config.toml
num_hidden_layers = 14
n_experts = 24
experts_per_token = 2
d_shared_expert = 0
moe_layers = [1, 2, 3, 4, 5, 6, 7, 8, 9, 10, 11, 12, 13]
routed_scale = 1.5
init_std_router = 0.035
lr_router = 0.00039
vocab_size = 8192
learning_rate = 0.00542
max_grad_norm = 1.0
batch_tokens = [32768, 65536, 98304]
dataset = "wikipedia_en"
Below are experts of layer 7 (counted from 0) of a mixture-of-experts language model. Rows are named router (the router's row for the expert), down (a neuron's output weights, with its number) and show model dimensions 0-63. Each number is 128 + 32 x the weight over its row's rms, rounded and kept within 0 to 255. Numbers have three digits each.
Before each expert's rows: a language model's description of what the expert responds to. This comes from a sample of Wikipedia text that the model never trained on.

# expert 11
Colons after infobox labels and subtitle breaks, commas in places, and words of song or book titles such as Love, You, Story.
router:192126199087179136137105164183151146141160145124154067087192098075090149102100125140161129137140121108123158139109116128143109146115078138188127104135184153125135101171123105118126124103161197
down0:102070129089120162055094138122160067072160116171133153118135142158133170129157146170110128083150147161085168121125146119078148115103072103104124186145171099109143098164135072129095139095092123
down1:109168136174120149082129188128134194171115133152138092127130156154150089069099140147159144112118147167118110083178093102110147099174111144107122150142174164157124154121202121154173148156126170
down2:093146129206128098129174143107110127133144187127113092131128133126068155119092052112097141107173135120156116116132161186141141152187180133184157110152124076126130095147133106098157143141103151
down3:184128106088120082138153123171117194126118080149098114103131135125160158139183154170108171082086100084166106127083104099085179132132173155150204149120168088139120125135080119188121119079157134
down4:169133187135096129121148093171157113096126165158157113108167132149089094180166094170134170160114137155192137143175086134111143169147116097099139081120133071047121174141102143117150129052135147
down5:024147134161160113161189114070160213131117117083104184113100121158144118147153167109175126178176172109152114142097187117138161152085141206145152073158115086141152129099156074160168176121114140
down6:086082115125129148158201118131097118147103140145121087153172132122130123104160179123137127102162135119152134146101070119079123176127124141136119177178086155159103078145113126136140113168114152
down7:142123117179090118127096138137144132161121174128181143124088120140114167102106135104102145163110126093128164115161102140118120156127133116137045148121127153119101133143076137159116095109114130
down8:115134162097107147124142116073138146084174095133075153173048113147104135184083163134168131099115112164153069075121124170161071091171105112148095094076138139176147041123165159107124159175166128
down9:122171167109107123099137133092118137135186146151142165184106155067129150059138231099157149095144076143062122107169100187117072107146139115136134150166173160140174107133189180089144170137113101
down10:096142076099125085118152097137098165114136083136216112127126145214188092091079119121205142132101121128125102166161144117188133150099100208133173110091125146169130108073192108159144110112142144
down11:120153138200118160155117115166160156161073169089145137118115135128132060159113119096154119127163100039136109103122126161083112168127156173090153102154142095086125188134153196152137118169071135
down12:060086148148121207136106167143129116223082132137138142187096144144129152088147189110101187077069170139110170088173151108176116149120154157119122099095071156160135128053107120176134108160074101
down13:137171147107115135091140178161140161140106113163118111086168141094109091113112138153147172124110171126174132041168073145117103122093165123172154101111149159143210125142096168211133129167104135
down14:159116143126164174114143110077133092165062122146119116163116096123182120131154137156123112128121100145085128138125120110121124170067156030065085087132191169098135115112121162137130107134127094

# expert 22
Line breaks, row-start pipes and list dashes in tables, timelines and squads, plus position codes like DF, MF, FW.
router:131153216068147108135126170144123116123094143057173096092146191169141099192116177153148135134107185090142174129138097147165132093147044180180169125160107096056127149116122079105116132138097093
down0:176124081133122124097179096066083152154116091155148128100115148110151132181112163115127175154196164104118138088112094093085158156144129124173125147145086052119148135132162190132179103140141173
down1:093155163111112130125180120144142127091138106121146166156200070166161148080158192124164116143091076122141126187161103137129057100102133121184104124152114199087103146143153100111115160123196149
down2:189114159088117059121112097108104158162136126135105112130145103153129178128181128118148071204153087118167094104145071106161088189087124130078076071132153067085179113122130148113173125166096146
down3:134133045056157092135132155162139121073157119090100098102177101108164148119100191114097120140117102165161142142093094098105076163139114207154119085108125110047133117110121123118148170169157127
down4:103042095127136140083139164147113122111092129160152104196181124086125118148141180094139131120109146108125156096159147084066155157114204106152064106176095153138140133119127116185125135155103114
down5:058152166158094136154135115112178112106124137085108122170127160100107110135080144075143075173137137123151068063144141148121149124158109156098179115147141119126141114160093147171129153101138135
down6:193126153168106177114219142114121118133110149052132130115115102102160143107103150105197177195122145169114108157143113116140116170130177137084114129140095167151122150108136119092122107156096139
down7:148111148127134153137101146110126155068168148173151153130122114106102115222195091050182078191134089117105126106113112155190127116123111106082079115168131078109198149097153138042137068150114158
down8:097137107101155108166132119069133179138101124108150159087183078108126151169105099129127098152104115124096148138103116132095125173156096130189139143162115066140140069151172077121130128202092179
down9:129125129115134108168112153123161149164162163146187130115122170162120169101154108130176162200097131125153093125135160077118130167143120117182076107106183141148124120155145104161071131145099110
down10:125146189107151121112174067102148159053066117140170141083171072124147174065117140165071131131155112114064133115122201144142086122153127138115135170092174079080131149130099195133139088123124167
down11:146157190187133160163149156158104080126147127092134143058124156094080064127119157093135233054134097048072116081090120194058153124128171081113133130074157155124161131126139124173071067112136154
down12:124138196155126104154086084158115172125093161119157106101116100159143161146096184192085107116208117165099127126098171161184195079099142094082140116079131169074100137103127195198112130127105128
down13:186109146073130126135131110140133132149125132150167116128135159104145121105138160192110088151120164136144131147120109133135120053120126191131100058162147132071132170115148115203172156157122152
down14:137121101108176155091153093154152169104061125112153115117151159221160164114122133133087099066141132083155106178127119115117151104158097107092108149109071204086133094120135170180178139120138131

# expert 9
Standalone numerals in tables, scores, stats rows and counts, often after a pipe, semicolon or bracket, e.g. 3–0, 190 lbs.
router:198121142115118150130103116176147139093200100158169097134128061149140103142129186048142135103086127086111104147137174110175091074070087170163162141132149087070186137081127104093109154133124115
down0:102140114146062159183082149096134131114153129156155120122142120094125151083121120080113203131133123103138195107138148125121162129102156160117115165077111158142158081097170175102103153105120150
down1:118150099152168116116176111092149131105157102134132147137123139088136121149086145188027120159096120143139086161170141138118081100146124126126141059158114101105168140128105168120099153152112046
down2:126134058119097078099192147132073099133080164092138081113102169160127113139137107149177155135101173096139138178095105062112105114138128138179149086153164109162136113118091135089176121141157142
down3:176102194119145146068146082127148133152130156081123172146090096178151145104096119137130135129124161106130107163083131117080092115154063128088138137122109116138105141102121116100125136152191116
down4:130112162131177118107168065102134087102089070141099178164138149168146184161108151154106143145130135120119161164112173158069094052144148149142120009128090105141130125135119231127176116152111125
down5:212162188191131151203164168129231111147144104126129112138153120177105147102123117130151123131106141133162107079146162139160092158114117111137096048074129121166120138077095137157146117163127133
down6:086110129103164115084114184136166125165120160160095079148114132142160133138145183127141087130136175123158127074101125143182149179132111113135110157173125090145135076114114197191098122142090130
down7:133150124160109052091121128110084135145157126117175152078157135113139121138110158140161112169168111113093125129122150184128137124089147153118135173094102149137171135170119149138160141089140161
down8:092172111127147134164199139132165119184149097139114121167076158102103112146119133165110176130107127152125152100100122120084113155107111121185094186116128121133166146093102192120050139119052124
down9:130114170080108158110152202116115197151128148156123103148088144107075120046136150123095163080087181114131135098132168155134125143119132137139178152089087082122132118144084094126145121104198097
down10:092115194141117126151140153137154109109052154098112163114160086132194110190113136130096075145109153191072135123100159160092131070155081059139132178151109107146176101116128143146090113126177184
down11:135063110140167150106137098109088181102085113095105127132144154074131113124128137166100114141072158142102113117148155223126112217106117102141097140112157129081096140087094097114125108110110072
down12:132110157081072141084162178138105124184136101175087147090103080080148161150153155129109181110122098125193126112134087161104137101168099127118093133069165131164146120145137096110104067169169156
down13:170173158136143108101104103195115131134150134127139080118091187155076097106120126057111123074110092143127122085110071170106109147120075094129189096120127172114117122132057144155139158173162111
down14:140154074137127120072163140152100090137169118144123103106111122125132097161079162129125127139111119157082081151156107127138203098101116190143183070159118150094114174140062130137119106100121141

# expert 15
Field names at line starts in infoboxes and lists, after a dash or line break, such as Population, Born, Coordinates, Genus, Producer.
router:083093104138148172149108167172146181137126182092117139127103105142073138151144124066150087121127181117131157111131151091169141089144111104125029154088159139092161144053146090131119168127098139
down0:163129122103107119110118146142139106127128126169100145122122165116142126128111178078113194151158104136107126100135147135121166191093121111173150149143065114136117114145117128190119107101131070
down1:073167091146123130116149040131095075139093146145123070163156119126132151108118115136161098166077145134146098137130136140145053036121188125128129162136147201137115151114126130193141134103152129
down2:103094152093126116156129069115117122115124204103124106135118196163084111094131142133102120159190128122126118150148087147139091152174095122188149158110121155131147135147178145069073088123165161
down3:135085180120100151126153113107169142148123128162158131081119109119175196082132172137136103159144080120133128055084150163165137113144070118117162141192103138112149184147172153118118104173119158
down4:148131121124120095153134158137111176162070078188114139110097164177134080140148164141131054187112100153130174144106138166166124142142102174185125137097115188163129173146112139094149148121216052
down5:107126115121082166097135134140128149133079147109090101114105122160141085072131076100149121097118132093140154123093093145118082142073101144134170086110104023118124169041095135148078113111135082
down6:174159107104178132098117072082109149152106133126128155092127161067180164158110131114130073146189120127162110132138105122049096117148108135149086145182132143124135170141162114087177152155107128
down7:153136128090128181135140113128106204159117134205112173188129159149147133131140160194142150099120137152144129184166104164130100192113076120102123084107121100067120067140145118144055071160101147
down8:105121100162148096111160159107112169129127186049140151151132103100119150115152133108126119146162169124151161146082174126136143121098055173149096104174129112112143123147072130097155109161119096
down9:108109139208163116162154147115134129159090172166126153101131097162068115135186144130155121178126128124151168176122119056112110153164105123179109144106141136137188130130124159161144127129140129
down10:133103114122142132073132091112151141137159087199114095102149152153132114151187118087159103159117099091140136091116218147146097184175119143134175078196145125108126103201124134157127173112121016
down11:126060129103130126123199092115140118088105141132060040166109067195100128119148141147161155059129135130134149120123169082108058166178116136140107163115123153122070079131090143066109168116143055
down12:093122124194151117168100145168111149098160123095138110148145133118149079157141070092093167173087089077143104131138119124090160104127087171088128094167141119167188175106151137094158116134118107
down13:112080106145129145148159138169119132141110122099181077117133155114188110111124135153064085131101093104102100143134152130121088113118110121126124176127122174106077126072110144191108073152177173
down14:088137103128109164108128151119163167147212101112106146141097105144148166193134143176112092112103163115068117090176163184102125099155152133138103167166121087092119136144131183178137122127137185

# expert 1
Articles and possessive determiners opening a noun phrase, usually after a preposition or sentence start, such as the, a, his, their.
router:126170119113139144153154149179102126130100162076149074099166134121119125152164129163141164085156140159091128165088119094164204097050129163210085171137155089085164180171105129122134175158123141
down0:153176111135053128119122157173123085153110145148089148106110144137105151137093184134132163104124112057109145132134079155156069094121088121135163089120094134100125114110143089114076191131205168
down1:164124156066126081163165144125086142108130148167124111107173159097163081148155091151128141179127076129121063093189076162131152122118095125155083128161122134116144104192159081149152104136089139
down2:107140144128189170116099115104113161085125158094134131093096123122129165101152133108160096140156189095093131189021105097122126112143123098123128175143093171152144201112134137129105123086179140
down3:107150114139142175177142142150144168159099182140155143087095095184112125107170139115188145120186138154132136127104134120125117051115118159098139069198098132105128095009139113118144073154104110
down4:165127137086124187115110091110059177078137169141137145073153153115085115125081119055164156143092078120148148125150075079110160140185127141067170149138134138169099147171102160110128112107122156
down5:103135128148152150127180068176086125144077116057111129104172129103124190081113148126149206148163143139052100065141121129132101124117142133090159179116138123140113147134095190154135124079150109
down6:108137166118154143186085141198123156144139116119079126084125164145180113136063136090146139087146141099137085079109131128141190122151105159128144099138184124183123099114105126131142134156153106
down7:149117085124132127168148167170148110138140141134101104121103152122120152174144103090128167208137198116174071119133110110203093101078152180130125176140151083130121111148171068154171151126076120
down8:082084159115089142116199135129141143139121113110122126143124118145090174111082071069130097051143127128019142135095124126124155116187129085115168087125146112108125139116137181117150181083139148
down9:129103153090134079175144102192095104156102128153143157146106124164141093114127114168105133125174089162156144181098140165117143124186123160081136163145093166088134126089141088158069088140134136
down10:148080098068183129112194099138006119088163107168163112119113116145130128172099123141118115140139116169091166131129090095109108082172165129096077106057120126166128094050112122118107081122131140
down11:153117077114175078115137132120118112136103073086129102093155142091087153132093179123142173053076107084139103143138110149103186139119121088136090095166115208104128098143062105094065199090141159
down12:147086137132190125093109119181113137152096133163159121072085116129120129137159130131137158144184123136147148159135133128166138150091120181102132108122175120057148141185138119128125147129130122
down13:109148175165145083099154078097113145227192180059084142123169156096174117143093109138127149134100137149073135089161120143103096150140094112197124069117195170195136088114114195073138145061147098
down14:133205122109122126109084046159113062103120091170097136067128143135090129093112108207130116114138126125176155121126147164167112171119092194117143116097165153156133116109188114170104141080133131

# expert 4
Opening parentheses, quote marks, dashes and braces, often before numbers or dates, as in (1909–1998), (45.9), "Chester".
router:179150132051092076107117138183131093161102157145188054103155125150078121141074156091178129107155166110145141133032130094148162078100119130147113142126142070127148124132141133139050123104160087
down0:133156150138090168105116100121126099071099125133113150158098124104076098168100158113120148122136083135136161108141138173128087091152142125123085168086121159134156114176120162148160153131162133
down1:146123158119068107058143178178134076163103184122116072145138085111157178114149138091128136147167151133132145197086114089112172132147129117092149186160173079102171152084087138176129075167114151
down2:121137074112121141117146148104109230177155175145087110155149162166151146134147151133103216137150136100171184143108102146111135080095099088114110055152195102080118117128142142149159132127060088
down3:132148155122182129152062160089074109133158179171102139137124143116131141181100106033108115105148077160093144129186185169128108146153109103136156165092154087131129108129107120104143175180134164
down4:127125161114127136118121122170127197104103113110146159149170171162156150208147095133156124139104153148198197126164114151108158107080168109143089083185140070118136116117118159179153083080150107
down5:172095118146147138130135150092127115156112148060078145166078117129114088140080149083138151119148105092093127102127133065119089092161110090135105127117134128127087110142096091134155123076058095
down6:102138130079149118156118118105152198147083173119091104101084141106138122121121132134103121087152166093170186126178083159129138181067119118180131099129128082187168146164165129189144110162105130
down7:127142161097106133166140131165137121109142111088122125140116118122169176115115118125095137142076115115115087080107121123089122220126095118153148178164138077154101152127158117133118126117193172
down8:140158138141114137140151105085123113070127078136127125123132112044142084154117119112122092053080143139123137166184171136148111122115125064121123110171115093096090164181141071137078085113070142
down9:082135128123121132138154139189116115152157143064126121154105126118146079113142106162158147182100115147136102119171109146143141135165146061161155134137189173140128109176213131113104107086060161
down10:081069127160132128091120157113107124174155099178102155134123099120155108097141127154162112111091141086080128157100137172128134140118121087154143098061123125167086140141106091170138110102069146
down11:155090099104081166183108111143098115155133156099117167140127068135175201149176183121124059085143123131110089117115194142103161130130093128080082154171090126118179126106102141158153132136145114
down12:177119104145168129095171049145102079136159109113142101099155160114162107074138157085152128133099117098100086105152160113114130130148132109113141166137084120116157092085156139105124151166087117
down13:110128147046132122091181144145075143096055089121092126130167125097101087114142150174145106130155087154122129130141069135148161087155125115140100113149155182173188153140123061154097151136109168
down14:077148119135151100121121068154070151135150134128087163107168116142143093192117067111174068123039152143119161128160101163155099151136176168156115113165119157140184142126090071184159127152154135

# expert 0
Pipes and labels in table header rows and early cells, such as Candidate, Votes, Score, Apps, Result, Phylum.
router:113135134100103066162147111090168099118147156118167096049105178085135067175114180110104153100156135109152149130107146115149151157070065115130140162104107159104140146110136110102105088110095114
down0:103123062131072144132128175110120094115111126154120075191143142113119152088107170159137106155122097152147117132075101154134180215121118102113110133122096117158075220145100160118108085118051166
down1:112120194165186130126155104132099150138079154137184083123112174143116103094122111173167116107146110134141139134141174127128176121170117135088148129122131130181059100164135133045101147205129105
down2:100186138141132110094099148124083076123084156115101078144132137170183140165132177109112070119160138146128188119191154125124193098126138112117097117204049106112108069094163138122113137117158086
down3:148125096174160118140134182150109091157121137143189121095103172144127152107118104144133128143074135118105069145073137075093163099121129062056109157143099153171130143154088130108104133144076099
down4:104080076118092106164118119128111130112131115113113154136153156145110095125132117108126078102125128102103128085127193130117160127115128133187166146095132121106130068106099096085060215133140128
down5:175150123049107046107101137159057110101087105158221090108167148116143208122105157167097179119125172103152118079173153127158150130138140129112160135140185185136113131077186091140156102116084174
down6:155104141122187140100128113131199142128112135161115111178156082141175154130200150135144169099077122123146114131073148063114145161226158079115112142111117097156125144140150081097094129117146054
down7:151155078197129151122151097125131152117105199111102166150097115151130153170153094134162104046166089094097138182190148079122145155145148126158133074121195155122130194116144140150103152152139130
down8:077104159119090205108209109180115146152105161151114102103102122101122109119145143092103152143117138153086106096134124173127095125102126161100133137139161129178123137162124175190132137108101161
down9:145105141120155104120097133186103156125113111139137156130122165096141192097072135151152121142137153073173096131133167159205103142110111120170088081141134115100104164165136142128136109169123122
down10:132108164109134079157090082121092143099138150159101133127138137103149062144144073173119105131180105158071120081135138123117147190119152119095121113156142100088166151158098078096171195168136127
down11:087135110152140175129080164217133087158138116143100069112150165150089159113124132112124081105153148147123098113101085125142103161173124165134138080194097098151138158109113153120196176172114137
down12:108119167099085102150140142148071127103131137108101132121171128142074153145085106111071189130059110096096114101108084113130166150149130121105144147130092107135117157177147157170090098157113105
down13:139116106128107151110122089130081095186099113112080180117103121105079142160078180135127119130188136101158126135067087171135121141122185094143132106102119160157116091129104110091159118104072105
down14:139142155097102152104160111125120140150181120147118105118128135142099225057159117115100169136124212156160141157140128136180121105107146108126139182157136125110113140081144133108075116128095063

# expert 16
Clause commas, and, pronouns, and auxiliaries such as was, has, have, been, would, following a subject noun in prose.
router:136187174162135064112077143128166159154150160108136104119116089143113142114134175143150121138123177175132207083074164108160175078059124122177105089121129083146169156123117159080137154146095105
down0:127155112097164113140145131191139163149113097147169103160109096153111154135136102126090077144108164065121146142154185141146108154146153079135111122100179148108116125043137127196140144101134140
down1:102126163131088172132152150100130124077155162166117111127151132097062166107111135189121107123157053155145136098106118164140143126169157172201125117107138138124117090125134101159137137120152121
down2:078131180128146085167165166120123188072145093109142074144200114121165125128130189144129187192170126195113117131160087139059133157109084127126139084106139109147160158160165189139153127150122164
down3:085110142153191135089074177117147109139119119090097154113080093127091061140152141128101195113111111144157148092126047101121142154124138154149119184122096109148097102160119108141107110140074143
down4:108255101157129172097143166090122129182097144090113089149164136039080133104078109160106119149108125134196110120164058078115116135108118125075136140171139116163135143130182166163113107132093118
down5:135105072161103109161067120126146151110101114123130113108089137122100115159131106062112117157082125048150084151162103098158121154128153155193152182108122084160145058139094113134104168177154113
down6:087131155096114123137158133124096127149092075068084151125092124120110124128113164125094165178143171091161088131111138120112086102094114178111090117125147172150107107133098107177118081171159187
down7:183167127151054164127135053138070145121111126094101115124103125117161144088101123087097091107138121109168147125136112114074121136157062166137130128144184179099102127176083105177092157070146158
down8:182156123078156176125171163123165142109094088077134123109112159096135061114112091132092115106095129095165113096146111130147117118097145158129064083123166164104080114094153123150143129130099141
down9:147131139114194126107121116179133039164153211120091147156068129127069173133080192134107094082128132100095140139098160115177134167122087110159084141130152126135072088113067126134144078151182125
down10:153140134149199135091131127061139148104132127094127177132141106112164106128130112132131090108132121145164096109182137104080135086155116091102112134139116084148162147106151101220138103124078146
down11:125135080150143213109196150067094122159153170154114137084139092145144154131166172158157137067186132165102147061086096112185126106141144072055177124092164120167121134113131078192133100096093120
down12:146138131100148058126136121121094140110046183160113107114143145116127162125119125088101105116133154122049134130097097129161113130071130161162145102085127086093121142105080054112122191136112162
down13:100187176242143108200156194095187224096097151074131091128142113060121159147114064140130122116169142130122123162133128089147115166114168097126127055179134083143100122130052136091146154139180131
down14:121162085112128136101153119141132114122105177084092137202102109091092152180151062161105041146071157113127108109154188127134176154062196194114147152140153148098135126100145144089104123142170163

# expert 18
Prepositions like of, in, at, for, to, by after a noun or verb, as in membership at, attendance at.
router:172169134106146077156126117115168110153140167122139077061146123151083133123110096094145085119147151137173117177207125043117125078110138100171149145133176097111123123109112129107075159141165179
down0:100156134099069117142126187174133119166128127134219080140084118175108141134146119098070194087139145157142180105093050087144125140149121121107175173197152099127172140134098096131135100099173149
down1:130085184160126176046108172185121100097145119148125128146103070146140125170146137121149136152167146097112111154115121136134206129154195127131162125110206141113102148121109121111171123130111113
down2:086102078086173081095127128139136086099136131109121105119149121105097160175108166070125142093137113093076142078172097128102113141129087137115094132164164116142157138171128146142118185036126178
down3:125104148115132132068130174120168142132104094123081193170130074153062152125136104126142103107155131180164100087114153148128115098125143134063075114091132152135104123120111144128182159109100102
down4:135081173190149160196103118164079205169061136101117127121137109141101095136067125127153140116187130159071147192115102135099084106147160076163145072143153122159134121229108120107102145092164057
down5:122127175134103091143095174121159147146093165182145095115148139130228173162077148119129120080118133183199129113105089047103139127116107134189173174138133188100191158059173122083105150134139114
down6:126144126174133156152120134113134182105130150182163115063125069162154087124131154116181141124091194144122169154116116054185155081137154096156151138076122153080101132063056150153111146100126150
down7:158149110158116136135125162133109117065119194158089112089058120136125112156140129080141113103108173095143081145170129118099193119143174151095117113140174132164174185161187167086142080087103143
down8:168174083176116150183101124127117145165114137137103115145061138146120075163084138071109118146116115151104148100055144100131125168181077141114147104073114128066150134096081124158116159081091104
down9:169100118092130120170152090126146072140146150132164121103087114113092113055097144143133167156188137128147120154099144165135147135194112139112136122092103108081097127104087204060117127076083126
down10:155100144142108136117096146118124043083124134152128133124163093067141121161102094062141178170178160134179131118160095133111139152137203112135113137148142081135136174123132129192112065104070170
down11:108108131119132119131125123122159078094124128087152080096147170120075116082133104179126151155132138090185130121071148147168130122160143186166124150098161178113164121119099143106099096171086103
down12:171124176158133104071048116164111146124066135131094139169178163132157138166138093105138178154131093104121145103122105171100095156120132128151094144122124065124149120136211100106120202160079145
down13:095076088125164131194145101093144176104180104074148153131148110142219165116125158066100144103138146131120155125104121121105130095080146108162085131106114147112197140121121135139105089152109135
down14:185146072117099127091098117103110131102132127121129096114113164142134166102114079144176092168094126156153072101109153128188138139107088111122179097175205099175184090056147115075144126089122177

# expert 10
Equals signs in section headings, paragraph breaks, sentence-final periods, and clause connectives like However, Although, while, which.
router:186186136116109123114110171115158151140184124053126114148122142213118117144103144140113147075126104084110170167078129153146131111072070169132154092177085166117147170159082122114116151158122093
down0:147091150130114089146116114129157166133141147123172112129123145170074121159117074151147123181085124183134133191107101134162167160196144141097104194139142136126113137178139141098141098096129126
down1:114065148122108144142101106126130114181111170115132170149098112140096148189140043154106122107071141107136137067096114171118129158068134138176151087069178134195127138131100082146114087080168160
down2:128088116193079105137114053098116113109130145152115119167132137142115114175151136080152075128130141129071151114151205130150095096101138154133146093150139113124120130116143182178121086116106141
down3:175101211107169146167141058106079058086059123110078140128103129122159179181167114096126138164127137124129192141148073121112138080122190128161123147093158120111111140101149060197129107088138129
down4:102087105154118183120130110216109108151094151118172126118112163148122178130176146144142116111146154056115129116113121140194113129151132168095194107123149151114132120093115174139084134126155126
down5:101137182172086039152130210094143087100129141142079081149091106149102129160090161112125113106123124082184137129176097141089159191143114119120190170104073063077122116170167104115152100130069147
down6:121162098097155157086103124134094173134155079127107156129110083183068139154121153073206104084115169151096125129075107124098174121134120141081147147070140149083149117152105119107069086141166128
down7:131143111159065122163179067107162149124105075129145151074165107157184133169135151142110066151072090142123139099188129093163124138140123111134148161124108099154117124134060114140144156101136169
down8:118136100162140135106159166100132172122134109151153128180112094098222083089157082085131160155105158113091105160140130131092074104107152155141099127152110084156097136184146087143159118127151107
down9:134141131130168125075185098071088170113090096116111220110175139162184179148080100131178158073138116178102119118111163093119095130060101110114133134133095082135067142098086081175154129100118129
down10:158198144146066108102151151110140195100121125098146144143165168160158131140115179131119121152114104117133108080148127114141153097098128106131173146109106122119061105137084107097184138102103080
down11:102107082131125103176166091094149154108150113135126128071131153158116067109152151124110140129087145099086164138101174168129088076143112175122124134110087134148127161106116127163187123099098135
down12:083103076074115162155093159112139160077101148162106124173133108148137187160158145137110139070157064094203148099086079076114163133086147153099104132159109107190162129088085158133119233138130106
down13:148104160069095150173141117118145118155151121151180093123122067124135118113066177145123136105093137098124143113153133163120118181093052074106108119125104111117133169071122084111066141132126128
down14:172106127110064139125101180142132141088115183105144176141089153112139093205077138190094121136150128123120148131153085113110121134122139125119150119124155222111111140093143192143112180145147078

# expert 7
Month names in dates, plus pieces of geographic coordinates (decimal points, minute marks) and other infobox numbers.
router:142142154117076161139112171175107125144112167135154069135098150099080140138092201124119136112114134059116113110105098133109174088141110138121163120107131128024144175148106127146144147114121134
down0:124157065062173064170114168079155142057215162154110122143194097159117146146099140120153094127156177115198164130123174150112081111080163117132136082154109143117118119074133143139152100119132096
down1:096166122130154130085108113119144112070130129199180097117149104184117079172102110132181089116144096128142122112085112147084128129122142126114121130073175208158066078120097068125162120109117118
down2:137136092094138127078046138132148160160141119172134110232155120167180099117143064132152117132127139175103152151153083135127164129151112141144169158112169180105123103143112102112119122157074164
down3:137139217147148105163129194123186129173208170117121094173101081130158154072125151145110113140130126170156144146166096127101098148209146099203177174133093132098172177130087111161159188123116094
down4:121127132147074106147090119152229204132127104150144146101124106118123109143131101108129112147151129099150095185134183163144115092135124155103083127094033130115127136136124109166095132173153127
down5:103082119120069113128139113121120091156117143151145117152141074100125118140108122131061040105183129131129178105143108151163105129091088121130139141084146152142108157139093135100165200114070138
down6:099139140089101118057083059146066167143141099100148170147151150127144126135071129152085078112124166117130131159154103116112085119139116208133118118058203095102137140120082092148106137070153124
down7:157150106112053161099172166132141160138092147077065135161123138126127144089082089145100068150172105065120158109126134037103108135072131155121149135081090124132173201141136133103146126102092127
down8:107103178079153108111146102141121142155114162179099135103161161089135122103098092139133138132142091093139113120148126111142131149087153104160129115101121167071168077117103072102109144118143141
down9:096122138143066137095117202145147147075149149123158096150160119059119112164131127096108121142144151117099088066113174128126127191096099121131132094186092081096152144161082102146131122136134093
down10:126081184170097060061107130105111145045150157170111150177156124128118151162162071129165145119113123132087084099176140140142141141134116140187129106115127136123046072135162082120144163126087102
down11:153129124082144101158145095131050121163090166140148153130093105110067168143073127097131159078084163159159066120122140059157157041113178074166149124107145130133147106158132093167091118104119135
down12:089165099134094194117101179155098152073078163121123114097121079126147124123107104131117131084124111223195137101110128112144169154169127086051116122130177106067190177143078071119127067130101134
down13:163130088126128131100126088086203192136122157173143123136098157101136165151116127093075096118138083168133128125131162174142137117105153100112103065086171117148107191069117109063139156144120154
down14:159093110114135110082129165114113146150057204079102157168148114118131136180100085116110087170154098090152069056134160160086080140144174129158157124128119152093117076150110149158103138086122176

# expert 8
Pipes, closing parentheses and semicolons ending data cells mid-row or at row end in numeric tables, such as 18,892 |.
router:166123141036127142161083140147103150151123134123147104098188157108075146128107127080149176098123188116095179146141159113156138120127101142164124141094125131118144129076112067124140172167128187
down0:120159106153136114164122123127137092155149126184108131099104172133093121131077151165102144101096149182123126072095121152168092142100130123172116117139141130092077065166088140138119122152107163
down1:108070152111143129159105079080135136135120118098102140160088135113103154049159153099160134168105146116183094136123125137177063115131107203106107120209113134150108092147147128110111066121149129
down2:116150171146122141109166119157143173089120144127147135170148156113140077164182171120084112154125082107201183166113137195117117120122097159106094198140108094135114126118121167105154108116115150
down3:101100153116163167093173124143120101145100081120149173221118093104099126164115137120122114153070076146108133097082153133108117163092100128144142085125051129159110147149103157167151154127161178
down4:171134068171099106189114152185132140154108105171143103146071129117174123145158090097222144127062130145058094179124156149198115117086125104056083136095103150150061131155121169142095112143114157
down5:205160116059153079112121106120114136099173143230088106173132118127117146126166188107160099113099090102133115125132087073053103174081189110159080139147104053147065104118089106159128167167104101
down6:124174071153089090077142104139023161127108143115114187119140146155120120099136095090130099178138161153159146189175134098067149117146084105130176180106174074100134100121125125086129145147098138
down7:140088078105155124144101133146149127117128081132162157186145121100177118141092179204182089111120182094061140130132116158160076042118125123114157135116128112150154093137071184118167169103124119
down8:163104094111150147134073108153074121184124163145137149144114124083090110097128121184067139114124145122183182076148137066136112094164144184149116125047141158118177113130157153102092076090153170
down9:159093175162108136123133138163075128145096138089186104089166136105110146127122114089153162180112143136118083133113116164148141156130106129133113099137100208092119121112135147105168080099174126
down10:080135165175153133064109076114147127095138049109176129142113122149160125170126151079099141139181091178140173062088141174099138124072107129117120061088100111087097145140108102148090155145081108
down11:092084153153137094101131168126157145146165177133089179137130090157077138112148109150149118134128114159116133120119166147101131131098115137179135198163100098160136112150080109098065106135119058
down12:178114143097122134115137094158117152146116119147077107092086121106091145144174096171147120089138091166105096079110098112145149181178181106090141104103144161130186192140142112133111115091097139
down13:070146160156131155067094149142098125153103111152214184144146071116045130128116122156131098175158135169100158164102102105129174136110144128126129085171114125120080107156100192145099128204168179
down14:152163085118177110108164102113102142155095141204153135125182152129170110046114139104129183172156109142119146162172070114069126176066136092119112179166115142033111146136142155130123132153104161